Below are experts of layer 5 (counted from 0) of a mixture-of-experts language model. Rows are named router (the router's row for the expert), gate (a neuron's input weights, with its number), up (a neuron's input weights, with its number), down (a neuron's output weights, with its number) and show model dimensions 384-447. Each number is 128 + 24 x the weight over its row's rms, rounded and kept within 0 to 255. Numbers have three digits each.
Before each expert's rows: a language model's description of what the expert responds to; "comes after" lists some tokens at least twice as common just before its tokens as in all text. This comes from a sample of Wikipedia text that the model never trained on. Tokens count by the router's weight.

# expert 46
Pipes opening table rows and commas fused to word endings in lists, like Hubei, Atlantic, and Jack Black, Aaron.
comes after: "\n", " New", " such", " Kingdom:", " No.", " Rank"
router:110167143132132116090104130131152136125153136155159134109083109119124147136083129156153116133129178099143124126094129140111148118146115177084136123162094119112156141167110129112115119159126117
gate5:108111091130151162103111132134151123151135151135147093166127106114122108143135117105173123141152127137077090143143104113156125146146119114137132134130156120149118173103051134152147132122111142
up5:146124129138084119187138145136147123134108178128181151140139125107123135096148130135155123084129109121133119127130120141112130137162158141099100103152102142110156128141161078124166123108081107
down5:126136107134134107163175131121135102141157124144111136134142131126110103116139131133173116137108112112080173144039133176106134109152126127072142112156094115108173144148136103148161117137148129
gate6:157136144126113104159120095118157137104148119093123173119143178126141115111078153100112130114156146085138110143123135131092124128117154119106130140158136133131104071103135137122137148131078130
up6:130126131111141101119091136087133128117138154148167104104131099147129112134114149156142119090108160122095162148125124141085129110136100124131112138156089091140112152165111096125122133178143147
down6:155176096105154167128143160098089101134101158146134122152149158127115163113207126171117138116089143109152147092122112135241121149140148118130114197064083146115119142130127126126070145106141210
gate7:153140158119113160137140104126171164156154133154074176130084113147157130095141074116126129107090147132155170130130123109130160105110051093131105114148126150133107119118109147095130085116125156
up7:144145142099097112135127144120111117108144150120128087123095114129193177120123134117162120152139113116105170147126149147100088143105194165151138110139135112175127139091144120115165108132127125
down7:080102101140127151164105115124149095162156123061117161162106150109133135120106126088151110105130088143145157073167122100096148150138114150191119118151158124064129104082100172152101141081154130
gate8:099166126105119139110138153094113143104138109148140146110117147132109163134130087132138129142136143129114096131113141122142110149135118131095077150088113065130100117136107156106148097139079138
up8:114143150153150153124115102108168153151176127129163138119131125112111157154116177118135121105130115124120079121113100128129098153159137123117153080149150142105128137159147164135084136122180126
down8:133132192132096133192150149144102095104103104148191115140146150145112129112129148103114141147087143141099140079152125114122081112139165108126171139122152128170142151125098109084112160047116153
gate9:122149136135111119110124139129146104138095084167149108110138149107127189143086158129125114108138134125080124127117118136139108161205149107131112136147133110115171121137118140122147105084141135
up9:116132149140115123073128112079169148102124169071097083131114108148101131138134118146112130101137144155145123149134156121155104122140113144124089086147103120123118114106138174124144192148137122
down9:136158100138091174100147137124036107092162140150151125154149126128117148125153153124163121073118194149145187107113188133160125094108118121122142072117099117115096123163134137147094137165097101
gate10:109122149120178131130128107129199100095173103136138191100105084117089142138143177138130139105109152156103138142111144131135113083154115072139101141115116149121134070141137121101136130175135094
up10:129120073176129113114172119132119135127088110106140114128080150195153123148121117143093142082081111142142115173132104122108109131151059154067101154158141156148120145103105142095133088079131134
down10:124126087094113147166140123166122149141108150168179139118118097122143151151121137102118142121091092157153101108220113081099129128062124110139073144171138124153148114116071157156153168122162112
gate11:119126095112149123153122119117156130135143104124113120115133151104158103109167133099125137153120136117114108154139108125122159127166111134058074119128151080157104156121169096146137105119114150
up11:138120155184104104068152133124120160124085126080098120129126120112148129121166113125118136119093108125118100135131117121097075090166105146104105092125171096143117107096154136144125125147137088
down11:126131183111150145131122142127097140109124125119150110108106124116124118100128176116124131075132120147102157170068090146111130143101178143162152125146126146119109119099145152121094168126110118

# expert 63
Suffixes like er, ist, ism, ant, ion closing nouns such as fielder or Assistant, plus blank cells in election and results tables.
comes after: " |", "|", " ", " as", " 0", " New"
router:119105129145132136106082142143118167113108140133161121087120139139157102093086128093110104088135136088148074093075138192114133117132141152143184099100115147138161128161118122141134140151163119
gate0:112139142145109139101118157147126117145144143086127116129157121126133119105162094133078141134121141132130140139148150109151118106140157111094136112090160137123093102106112149145157155135124154
up0:122153121155126151100097149102110142101093147143130117131092087151155128159160146114116133112143113118113078151124106147134133173112145142092129113134126138137159109134137098120152146131128144
down0:122131120120091178093132148142076183076132125155084149122101127139124114162108101146122138145077129141171117149115134129097119136084160146142151147122172125145138146130143149086113091131135127
gate1:160146114119157147108136146103151118161111126100096141119101151154101064116141143153061118140087129135114144125143157115148132112130091110122133116103103151144132102120143144133120083142125102
up1:145128135131130152140148115112131109094199168103110129130094138120153133126110149145116138095137106131139099143121147144133120142150122089186140140107175142136130121128124108139115181079153132
down1:105127121115106156156137147128124154136084149108104159119070173145103116132116125191138130147152138117162119123149078122145175093127115100124104133141157113130128159138148127132120123141122118
gate2:137148127138176151121158147113174139144158131184123130124079174132088159136148085119135148105129081124177101082136101127138088142157189116086144172150169138160138142126123147080121117153092132
up2:119110117062149129115138130112141107156064126088110162149079120130123128133111110121139139096135140121096088163130129123111104137116104091133101124113110087113119151138127122131161133186103082
down2:152141162160110142082152133130176126090152153081127150109108137180097127105152143109148146105106123138135105120127130119152135100145116123088136117130168134146111131130142136087156194151101149
gate3:148130108087139154114115165131152124126096111107108153167180119136147105118130160130089145119139103124126150111142161108127073144158145166134135116126144096136169158103156156158151088136117144
up3:163123121128145101114100142066101131098103109120171114105163167135137144123135110103096125156129106111119073130133123117129148194157187155162104099157113128158144116140126137087116139112096095
down3:114118130131148138144127147107124144147094141143148145104133139117094172105135112121183118153108140116117172157121094141117142133155144132101122138156092106120152119110117123119133167146102116
gate4:125122109140120118144116158145091108110103109115130129120124087120155103109137109120110132148152114144124103087132149111129126151107151091104132102111177119157140146120130107153177111138147102
up4:110142149145142127152152119088132138165148170165101142133101168131131145172129155132144128093105158134142132161121130128123103138131091098110143118144107158150109106159130130143108160130149142
down4:154128134103091128133151116132089125146114120066149078112127130107177115130101109133157127137155119132128147127137124125135155121104119114169110136137132172142100161122084083117097146124123166
gate5:091140114136148141097103108149157181109098113085117198120128141135121129120159106120147131103133108127111140083139141116119138138127165106145126122103202113126133157107103128141149127165119164
up5:138103111132128144118165128101096140159108125121104165112115114098137079096147139111152116106133137132140160064130113129126134145137131156121143143125160120134104121125072109112114097101088148
down5:127076133132133115064152112124121116111155144157148150121066135168159140146119121137118101102112096141150137098116144148153125189106119128148106126143124155114099096133129079123151116165169119
gate6:107136166116134158163128143129145186135216128128151128105093139133092110119145091100130137154104139129114113166138111110104122109154144120117132155125189143134113096107109126123145099149138111
up6:153171100150124158155142156104108120133064111137146113114122129100111159093129150111112137136094119126140147162119132130142097152114150142129143126079111121132136134134157100102124110113136138
down6:158115134097139119112119101138137101114136138147196168110113155135107133138136129115133132110102132148136146150089125141139132140106127128124100070146118118119111108152128096143095105107139142

# expert 4
Main verbs, mostly past tense, after a subject in biographies and histories, such as won, served, founded, or endings like crown-ed.
comes after: " to", " was", " he", " and", " also", " He"
router:140140146146099124173136101182111123136139172126138152095117100138112125093081141115134093138125110066115167141101145157070177104099100140123153115131097159142132107170157079139155140153128084
gate3:154130158111153134119145152130129114126165115165107170140150141082179144098107141144139146109115081124108129105137166132099128128145117120193109132103113117121155127140116124164114100125131153
up3:191104159125160129128158097108157121116136150132117106123128160152122104121113048130130141144142102149123126140128133132135104103132170130103167124142111125096129104125101107152078122100121127
down3:149149102114161117120125137164177116126149110170127118140106113112156145139094150161136098150122139116149157096113123095116129158110147138096124131139192140142164110088106109070102176131122082
gate4:119136169085080118123149120157105148137115085098110121100118150148114153137153101125155133186144096132095148155136148114124162134118078122127124117105098099128139106117108128116167101118128073
up4:144129124166155098122162130143100141120112136154073102145087119112166154136134143142153132138117149132134115132129070109128067076155122117132139147094173095089124078113106151182120097131142113
down4:100113112143108140130144135116114159096112114139130139131088149109105138146114156121119130148111131120140118112174139129156117152152148118106105163148131155148134142192086129150136135100121125
gate5:125155140139154123163126079079136080162156151177081111103121067146125153165169140149162131147160140128175186161128139123152121100175132115170158133113137125091131116118133133161130103149138125
up5:149105106088108117136064150110124121093123116120194167179128141109124141119147141092146131136100105127164079061131118117129091144122137122141096111124096166134099163127069135173108120115125137
down5:111138187094162131118146123124156148124142075134113105166151165117154152143150134120122136124092137154119135133071149139138087143128113128149151129111094126097108131140086157143124088136120115
gate6:173143145114159129144152091145122165139117154096100120097133113150120139074152139104122121158130104121159101217119139134109097116108172149120123117160143147175161121126136147162133137136113112
up6:133129130131178183163142089164125158180159131120116119136101152127143118135160142123142130131129137132115113150122099122145130131170102117126168107139151145164149158132151125083114131136137090
down6:167110111117122157161118107123137123147102152113158099083106133157136119147140111140142099169090141139180126141128138112115126138149107136139133123137140116113130111155133118127157142128115118
gate7:142121139135133127156131106104120129111124159093117144169109171194116126116142120104147114090116143137150131104115113124099117113153121137106130125170143122119129084127139127158105142173165102
up7:076092142143096159176118148082096158130141106144115087110095137127145127119135120096147125158123174117162132119119106122121101183170103107116115108128133119118180118117130136122131138147096122
down7:142154167148121209185120127110111118118137109134100168125112169140132121163172090103136116154119172168176097124146110120118161134168125103147135110138111084131166143102141117141080111088125114
gate8:082133139114163145120113127159180138119178101177126141109101124138150123111124154156140135165094110125102118102130159110107110116139152135143096154099078143121104136126159111159203114139118097
up8:095089101138091141156101144143110134126186134155112138110135129106086170132109128114135119157121155132197128106122116119133092102099150158135129127123115127135170164135129136148174099110146176
down8:122083131194187160145105129148143163136101129123169097115167167146090097143100131118097130128184148140152139112159127091140121129179112098102109110084119137138159126126150127153144108132116123
gate9:114123152114116106129124098110105091163104177091118128151155125111185118131114158127140127109147123131131184127138120125126144148137076120200138097123119150148174136129152149115095133127134156
up9:120140148153105129164120105119113102123138112147143124169123160131135125106110168104137110137100113117134115132116124146127110098117153105111139157140125124129164127153129118102107122158064151
down9:112193138075085142132180128143197106087149159157131138121160094141127123121123106127139110115105114064080105099099150150116126115107105128137121116141091117140170070156114115137106121151139156

# expert 3
Numbers and quantifiers before a counted noun, such as two, three, several, many, other, and digits in tables or before years.
comes after: " |", " of", " /", " on", " with", " for"
router:118133135180138113120134156121143131113106156134150166103112135139140129123115133152155112146128108125136137114103151157097155111134119150142134117153101143090131088165158127114134115136145120
gate0:148115130127110144125149141110122129106104138092110121104139147181091129141135106149092133135121139139108120103124137122114129128167152123086109136121171120159100124101113101135071120117137138
up0:101160130153092140105116129097170146143173133072110122143153129167091097127120148072158129141104146130172093090139150113120118135157164163117159161145117105117111102140158090149101114104137143
down0:100142087151115140130110124120143070192110154158182148179101143101131112120128086124146121170107098146152107169135119133115150155135105095129158119147124116120112153101134155139111134119146155
gate1:119141071154112139144118119103113138159152157140211160154144176110124131096133099102149140118135112141102119130122125108115128128144102102116137153080148126140130104119174140116156164142119112
up1:134110065130119087122116160136134107132154108109126167152133138122098127126141135111123126101082107123145105172136160113126126077140120132159116146150111153160112147118162126141118163121104134
down1:106133124156119113126115162132132166158143115138143100130143134132153141189097129099149127084117098131101199135132084142140140110098095088092138111102162140155132137094071158110160080111077125
gate2:084136095136128128136114121133128127133129116142162134188113189124129134144159145161120132118129091143110130104126163132159112138160108097118114154126124105129147133125141127109121111140133151
up2:138149164112116154116132142110088115133137157158100092101126131126094110127160182121121138128184128123153146112133145122107117137130170139078204092141111129112114085110148144136118122126142131
down2:105114087111161165092163108127182090132141152142115151145117141110113110102119098093106104092121128157048101136141100137099110112149125130131144104157110128137103103113132143139112121091087122
gate3:186131149104168121123179150128155099161106093154132111153126138134109113138141124145160126117165108135136097136139107134083121142166160069129094110140148111141108155111125114116162107123116128
up3:101136154156167112142112151098129173122108126155181126096146120145096109107137095171120129130103129107133117088132148150131091111095084138101191171128123132115114117148109060081111107125119118
down3:136133134125116117091160116162158174131112108128134107117139122126122121077139100130134109118116157184107201106106149150084114135115144133088130102106125138129082120148111141158161157123095107
gate4:076170169091082122116134171131098166141121108134097146140131132118131086117121147156128120090171108126126127127145139126122113127111109103107105123149138116099133105109111111137161099150109117
up4:081169118121134125146128082112124144131111127163132153114097133130120096159128162122123130123141153113136119096119159135122147165120141076140175126142123114108136176124081136099142160129125135
down4:130143133164135119175112145142079142092095123125122107134163149101142135156127153097116121120117149117172135109126136127129141116105109156071152161105128143075069144121140116095152123124165155
gate5:139154137115142140109123097170100144105120142109114129134129190087129140125105159076189128149139140153103122116134133124137098117143125126116074169101141146126147176180145109071168098085135095
up5:164124078133076104165121103146156144175134095115160126141101072130158127135095155130116131101125130139136128143137108104073114115123150083164106127124132102123088082124129130107108165133093115
down5:157137101140174102128146137131101099107138101132144140116119147119133133128146091107161135134113140167140131134124147128152111135117111131150130110110085078135150118088136148119144084119165134
gate6:137169136130100112142124128124148137167124169155108151136117112137149135093142132105144145143134127137169131157129103131141115142116049140148087144120138122139166183121133122097143102114145151
up6:133171128117167115147104136162141076117162129094165135128128126117122160108154122198115133144099102141120151142117143136115179158137113100178157128086094115118089124123118148131169141121129121
down6:150101103126174159144137128144114149107126146157146169135125148100112110131116125151123112133118122127161150169135059137103104131125134112121137136119120126117087083124110120127123075140126128

# expert 53
Bytes of non-Latin scripts such as Japanese, Thai, Hebrew, Greek, Cyrillic, accented letters like á, and blank table cells.
comes after: " |", " ", "|", " /"
router:122118114151127135105128126112095151138149170156142158121134134138140138119089152101141059133157170114152124118084155184099124094092134189150120101120109134103142133168142152113146119135133146
gate3:142192115135111161134109116118129117145128122109105145145140184142115128151183089113172132105142117117127094167142184108123135134100118127124114106132129128153131141116124102132140111109097165
up3:134154153175118145112135110088113130139145100128154105176072143182112115117172109126108127126124137147103137122125151132140119072131141129098137125116103141113120143113144105074139151118116138
down3:126147134152129185118130138136106150118123117128130122175115168098087135104123120107141144128149126115137119106143163126127073109147124146115125153122143131122162132123117168100129102127119144
gate4:149138106127147109105122137129142099165140144133087117126147161093143130137140115139150126163164157152138102131139132123151162134113096125134121178148112169131138169130136098162104102138103128
up4:132126186102130101175151119138131138171170163125167085131153115149108169155127114113120131128149139142113140083137077115106103110128134149141089123154149150144123155118143129121125104177107157
down4:168165147118119113133126169130079145137112161054132108141069127119111123133140135154083143153138096085138119124136127105136133113143110140092129119097142086142167150134125096128102106160142118
gate5:150178143154105140094141151173148085152137132124103127080086140135110087110142111145169131118072158135131126164130107116135127151126149084083125127115159105145098096108152117144116102115143142
up5:086113091093140115143151127100121181128146094101131112127153147133141107111131200102161131128153104144117138153131154121108110140059154177098128186138123110116133165133150119093120186134146118
down5:115130083126140134149144126124121082140150126116105084138131122114163112148142153135102110117111136097106103130118133122142117111125094121123119120130145104119140138135161063117129105173125131
gate6:105107108150094141131145125115072110165113139183116138123131158115090118093163137133111126133153120136148168175142100117141128144159107163128122151130123139139145167100131118124087127101121160
up6:104104178133127118148133153137129144110170119147145138122145161160110137124151144148097152123096119131160123129136093118123143148168123138150116099140151088148108095116134100103082102143136129
down6:109110075122179136120178123166147198115136123144111127147088120126133118102132134158118102116107155127147154142141135132126152148132135197157142147113123122102099118121146104151095141184077121
gate7:146114121125123091109128119152135113150088165127071143141171159139134115138152135131087111127118123128092129140126150135098137158109088124109124146142140077131134129136123136120106078095115116
up7:133115117144133167131102120118084108119177123167148152122161137136127203135134144160144132122110125141103175120132115132164128132186085103136123144129145136104106099141132084149106114096168127
down7:130084152146142113145098146115137127151119110151106119143112136121147128094171146120126081133098152127109126105090152112109104107189172077120157123095134135131133084146143097142152118148107119
gate8:145149120145085117125132130121119142144094124093156191154145125105131129133146161132101137115177140123136099175123129122114163117107123105169109110112123125123151128120107163141088132092112111
up8:120162152122143109073135171118122121101134137126167114160118070133071146095096118126117122169155096147126154127137172132147131106110146125114157178155160110135132135110126145103149151125182140
down8:152115181156161132188118106142180161124167139108120155113091111155105085167113131141104148118124147105110141105151154129091144150159113127138109135077099163161128102132141090123157179109096119
gate9:126137119100135123119128136143110137098112133152121144123126117171124178156145141100084141160145133134110124130146156103116095119093115145102123184147123166141116143118134127112128141172144133
up9:176170156117070140111138140116151161089119152143136150131118123100109144116135119139114118119119117111127160136132113148159151154139105173119107121123089141152129120153117157172150162093060126
down9:130103127147117122121140118130099162158102158106138138136125140080116123146131107108161174169147108133155169127148104115157167155140129085182134121121145142124092150141145081088135093165128132

# expert 62
Pipe separators between table cells, especially after blank or rank cells; also verbs like nominated, caused, gained.
comes after: " ", " 0", " 1", " 2", " —", "\""
router:131076132173128104123111145157138138140107160159146113118105117150115128156105121123139077125103107045132148099072143182153121117136144160148170127146153115132146129158114124118144138141126102
gate0:093105119130155126161122114131153100161118147123154172194144133135154116140155105116156140151116111134099096149151134118126107099148123146167117102142169141150135141104133138113166157121123119
up0:135093127141115118086115137152157106089138098177132134086124079134154130132114127164124111143148103152120142140120093123108110144176151127136111134125129153136111159131124112124117093106116119
down0:085170085136127118145131102104141079176176113134168104127140110146113117107149125101162075150147115143132134130119113167158128154162130089138179143113054141130129142124149131123112163180140112
gate1:130142112145101102100145127116109156176145132157122095153076141132114142155107117163114142134085123116103129078133154156123090152129169122142128142138122147170116159103136161163139121091129131
up1:118116193124104114086135118114097133116125122103194112115131112087109106127108118127102128129114136141098136161128086135131121093097112108098112118136093131130118127124081113094134125102088174
down1:059133146121109125144114105157157090116081149127131136133104111151105122161159170145141135114133102171151120130101151122123101131120152135148114095169119114080135159165179154151114108132116162
gate2:142111134121153131154128139145116126149116125176157166162082166131121110091135147142192130162143107135155133123137133126128145106138133086144141116096138175136129153117111110139114146130122134
up2:090107089137146080164131098140123103105178153109118123142131140106169144178122132189021142128153123143173111135119121130136152078126111117173112145163159131120143144134127162167120130113175132
down2:081119169115135113120148157144114143081146105107133153143170112149137107155151147121159153091106122146127115093168165112117146122155158129116102169126094089150126131152131130115110137134148113
gate3:151152083136102149124140107148136115169101142098146136149126131142114085142149110174162122142174127137132131114123133125131129130116101175128114105125126147138129157122116155142128104128102148
up3:123131143173086146128120132136166122134093102091131132112182098115141118132127132100135125123152145106157153146130153117103106165105065107114184119108175130126120144107100115110113124153114162
down3:108128149150098073126121085135129091131125133109143150116158134083133118149124156112153132107133147134113177152185123128122141119136153183114140128128121153158091149131113080115122084138132154
gate4:146132180132123118121103143168113091097140146132115114140115131122093087148123142118179136134123138128113110154122152124104092142172049135161119117105126115123121145121093123151157104138143115
up4:109180096145134100114156153122085127153144108103111175107111137164110152073101160099176130111088136132161152126138156104146153123138119153122153129099117121123108137140080150120168150152150123
down4:100113116145096106129131174126192141140129145118112141113155111101092140107113123092102131108124113102090131155170136075175117096121126121172139105121075149114150101126136102086126161128130137
gate5:137150152126144138135121117153136100135076118138130122129152124130140125136152119121099133136142119132099150125126150109115080147076119148211122136123149110157138158128097135125153079088167151
up5:189162130114115167119109162149132114176106078129179118113125144130167145097141139145129135132150122136112162136126147116130073182144166097124160115114164134116100130127097134143148097110125150
down5:122128106123096113119114121111149139118159104103129151115138100144111155126124094147144114157113144130124113106085145157108113152095122139173160129135125131136109150139085106129134131134099100
gate6:133121084141127101174121109087121124122142118137148132145116117118105106129150150134161136148134110126107124107139160108189107189208174139141123142132105149144132111111150139177137124183128153
up6:085148117165130082115101148081141175151123142116093117146066147144121106130157094144099135159203166160115140093132125118142123152115144139107146111096115114103119126127110128116122116130121118
down6:122139116120137112150139142119155140096198086178105142117134111111058141131120160124156116084104112123133104127166129129105140150168150143130117169144137124127149100173091124133092124091122124

# expert 29
Descriptive adjectives right after a or the, such as new, local, unique, permanent, and adjective suffixes like -ical, -aceutical.
comes after: " the", " a", " an", " The", " its", " his"
router:122121120158107127188109100106127106115144139128141100154112130133129161152115111176135098101126108105190096139093157159107088177126127153142155167117128137108144125150146106085114118132097082
gate0:113212118145142168133116121160129130113130123191151141129139164181110137123116152112124136120146116131108082089131164121120124181145090131081134153112124111132147070103130120123121135089112143
up0:151091132109149135103125143104143121097082174079131141199103114138094141068139102171109131145147093148112110127128147144100148111156106118120079168116110088151143132116131136164097119126141142
down0:102103117098124119134132152115129128131147093107102125145158138099115180119109127165146124098126138138115128112099156131107106117144112150137134130173108101103136135157139163133123087162146102
gate1:151137144164158133149134137104101110140120096071109199157129149109149184152107115160148132146105117125120099125134116123135103105133136121106144139124152100126121152116111170091121057169108098
up1:108158103086144131135120162125120111112207124118105149123163063106118122132116115139145128139123157135147137150132166132144094111116091116134111096113132151137124147153099105153157147100147120
down1:151143096142130101155126069090115112125132119086104116126111139156118136106093110143129143113091115196143138111099154114136124140143148084148182124085114113136119136151117141137147117133095145
gate2:088115108114148149120108075096130115110137116114089120111141090117072083090170141120135120164163135094153102107139106128132116174152108123092155167133127127142129139123137148101125146136150135
up2:167123098118129127144141094181139121173180129124116090152121152156079161158120156151118120106135135132149116134124136130098117141158117125126151170059106083099158118125101145114186136090125158
down2:146128118153125164140114172107160125178101137183126091125154150118140173119130152089151092168115079098128062133120132115167177144123153110151119142131116149151160122116136123147128164115121182
gate3:113140083145102131140110108137169116127092154120184127109144165142129108105118056124172115110147135105142125121132142130132136136155078124155142116126147131124148119123125146129117119129099132
up3:200113118146117102086124163123168139103152121113113147147103114137116137109121120118124130095154108144104110110133174125129122145170136148168107123158124101120191133136123156107130118119126138
down3:123126150129121098084157165125144145100108124109139108119110115156087132137102080115136116141164133142138142137141118102169165115118117145124137091175133142131149107112144157142123139125136106
gate4:090178119123087204157100144155119169138140119170130111159110110135116174138095110120161124124111113133134114146121139124132104133081054101109104133118137149133146157125117129146114081115132125
up4:134130145158094157122128125079109116116163138076123123164151124124112169144128146112119122126082096114118134108129160134139153152093107118174137162114155132149106126134130107097111103121112094
down4:128103111110122106076156122105092140119105102143095150118079122105169168142152138155147132148115123136112135118113111149121123100074124138122131137122121134111097098172097147155101094087150120
gate5:096127074146117145153072101119147149151116119111112153130092130145157128155132130099137132122120114099163087133134158110110101148111104109114163133141122087128160108116117118114154139117139119
up5:115125146107132146127085125139088151138067105153146138042140098136110116087128126087127141115118110144132154109131122128160156103108115175055147117103105119142100152131088059150112094118101112
down5:112115164133165140129148109120119116116123140165137102135127134125135125109121111106151163121168163150124089155131089124135165113112113091127157103123145124124159106094108124127148142118120161
gate6:158113088134110137133096189163150103120183097118131104111081137153073147137155059149108130125100106157131125115137116124145101176110097127142098131119147163139130113135135155167106096079134138
up6:166107090128104127116176125133114132119163165113108147131115158180111124140130110154114111131098098111133091110123163129116129105109116148144143109154113120096107147154118094122168160108139114
down6:169127076140109129164126151138108098093109124095125118130154157137090127150095161162121148149138134096133105100146136102168129114125106114123112108146095196154100121158127104114115117101109149

# expert 31
Single capital letters starting name pieces, often after apostrophes or hyphens (Dall'Olio, Greco-Roman, Marc-Émile), and cells in tables.
comes after: "\n", "|", "/", " O", " N", " E"
router:082099105177093090135094118158107118137131123127183112090120096138136138129125103105118105114132147111153138095077139147103104114109159147132150144142122139122132155169137098098105102135098110
gate0:132119119104124128154143144100062189103149164094130149120138108153107149169146091079123128123115159152109112118140140127137145097132094142125108120102117107124115150107152068110103114102109165
up0:152142182116136176113134083157122059152143117162097119124146119149164150129118112102138136101142097114149111099123159140139080138156084108115113086088138146111133202145102164103155120139091108
down0:135184123102131121155123136126129179169136139149126181119203133131127091125148138146160145128158151166095119108121143129157162154121153125065158155137107125127138121157140119140133160128117129
gate1:146142120129096103146120122146121161106175099105130142154088154135113139139135149117098119142078134143167136120133155098129084104147147126122097189173086132156119188129113128096118154138101133
up1:084108141152118116103151120089128102148147148105139123076134103155137093106132106135106127159139132129164124065135111134119149101134143139171152115171107098167158123125111075125136076168118091
down1:139121137128097129126120121135117138120167136140138102115143120140135142134118136151091140108154157148125114112081105141135095097080175071109123128161123087119125107174112133112120106159178100
gate2:139154107100125136127118126134088123156141134158153135117126135129150106142148105096081143104139111133191155118155145110158125175138142102123123099106124131165118120108115142120148089073066106
up2:143122093134116133104120157131126119111100117140190120156084108172104082109144093142109124153212154125107110115135128136127092082164165111155159133140116121138135112150125084151084120153141118
down2:073125152119143146123127111167135135131138135142173124110147106132148109102166085123138117144125111128120154146092139132127182143131080147097181103126112124118098114135108108141158156148149114
gate3:084100091125153143155110145108135137135163092094104147167154103151130140111135117113149120126164147141151178149126154111136114148116110140081102091152108140119122134125092149107131147116084127
up3:117153138138104130127150130171164080123144151099114139161161132174105125089132135173093114154157159127101135100118169122099168096141113183102147116124111144112122122129071123131143157146128155
down3:131052145110120111121136116129167107092161169141150108122129145136170119105101117149127113100092137100078145161119081130145097110127103130128134103142140098137154158121128093080105109145162115
gate4:110098112120137133132115133135108107167134122131139075115091102166134159120148107126094134137155127147121115136143153104116158111095114098130113155123101138127168124136146134125125147157132073
up4:116107098105143143127121125120137090205104108163114126130097129129141126110106149200123119110113150117144149109133130116145143119042168168154096084118189136132122122115155125142071130103135139
down4:169121106140133131143152151136166127104149155125086124132100148161107147110133167144122106105078121128165081146118178139127126143164121144149118137151054138118124121116108155100139169141104151
gate5:141118111147156107172115130132097138148114123149097171111144100137163143163136090128139142149134146161143108092143132117122066101112146132136108119114157148144143145109124124128160128107080130
up5:176118111159108172133168130174168132094161147115143097085123113119168139142158091126112145119111155140167143116124145118153129119096126159089153088132136122107092147134137078156138070188134121
down5:127158119085150142128154148132114176080114117146171195101126136116130137137170145122167138126146150139140140131134160114121164098099124099140104141135122107140133140100113163130115116094090093
gate6:084121133126163158173150110127124111149159100150155126145110119135073139108159118096118138124101151125172105119143122094137181136194143141126121144152126127143121126112109132101138127077142159
up6:153137101134101137093103118105133123158110146153136055116131098086145174158093122128104120154126180127136120142133133127143106114117149120117109114092079140109101130146137118067136128151132131
down6:141137123115062108173158162122136099115117139102070110174097112162120097088129155146130105154121153139112109133128148130106181129155120113145173148125161149157108103114137124157107145128103096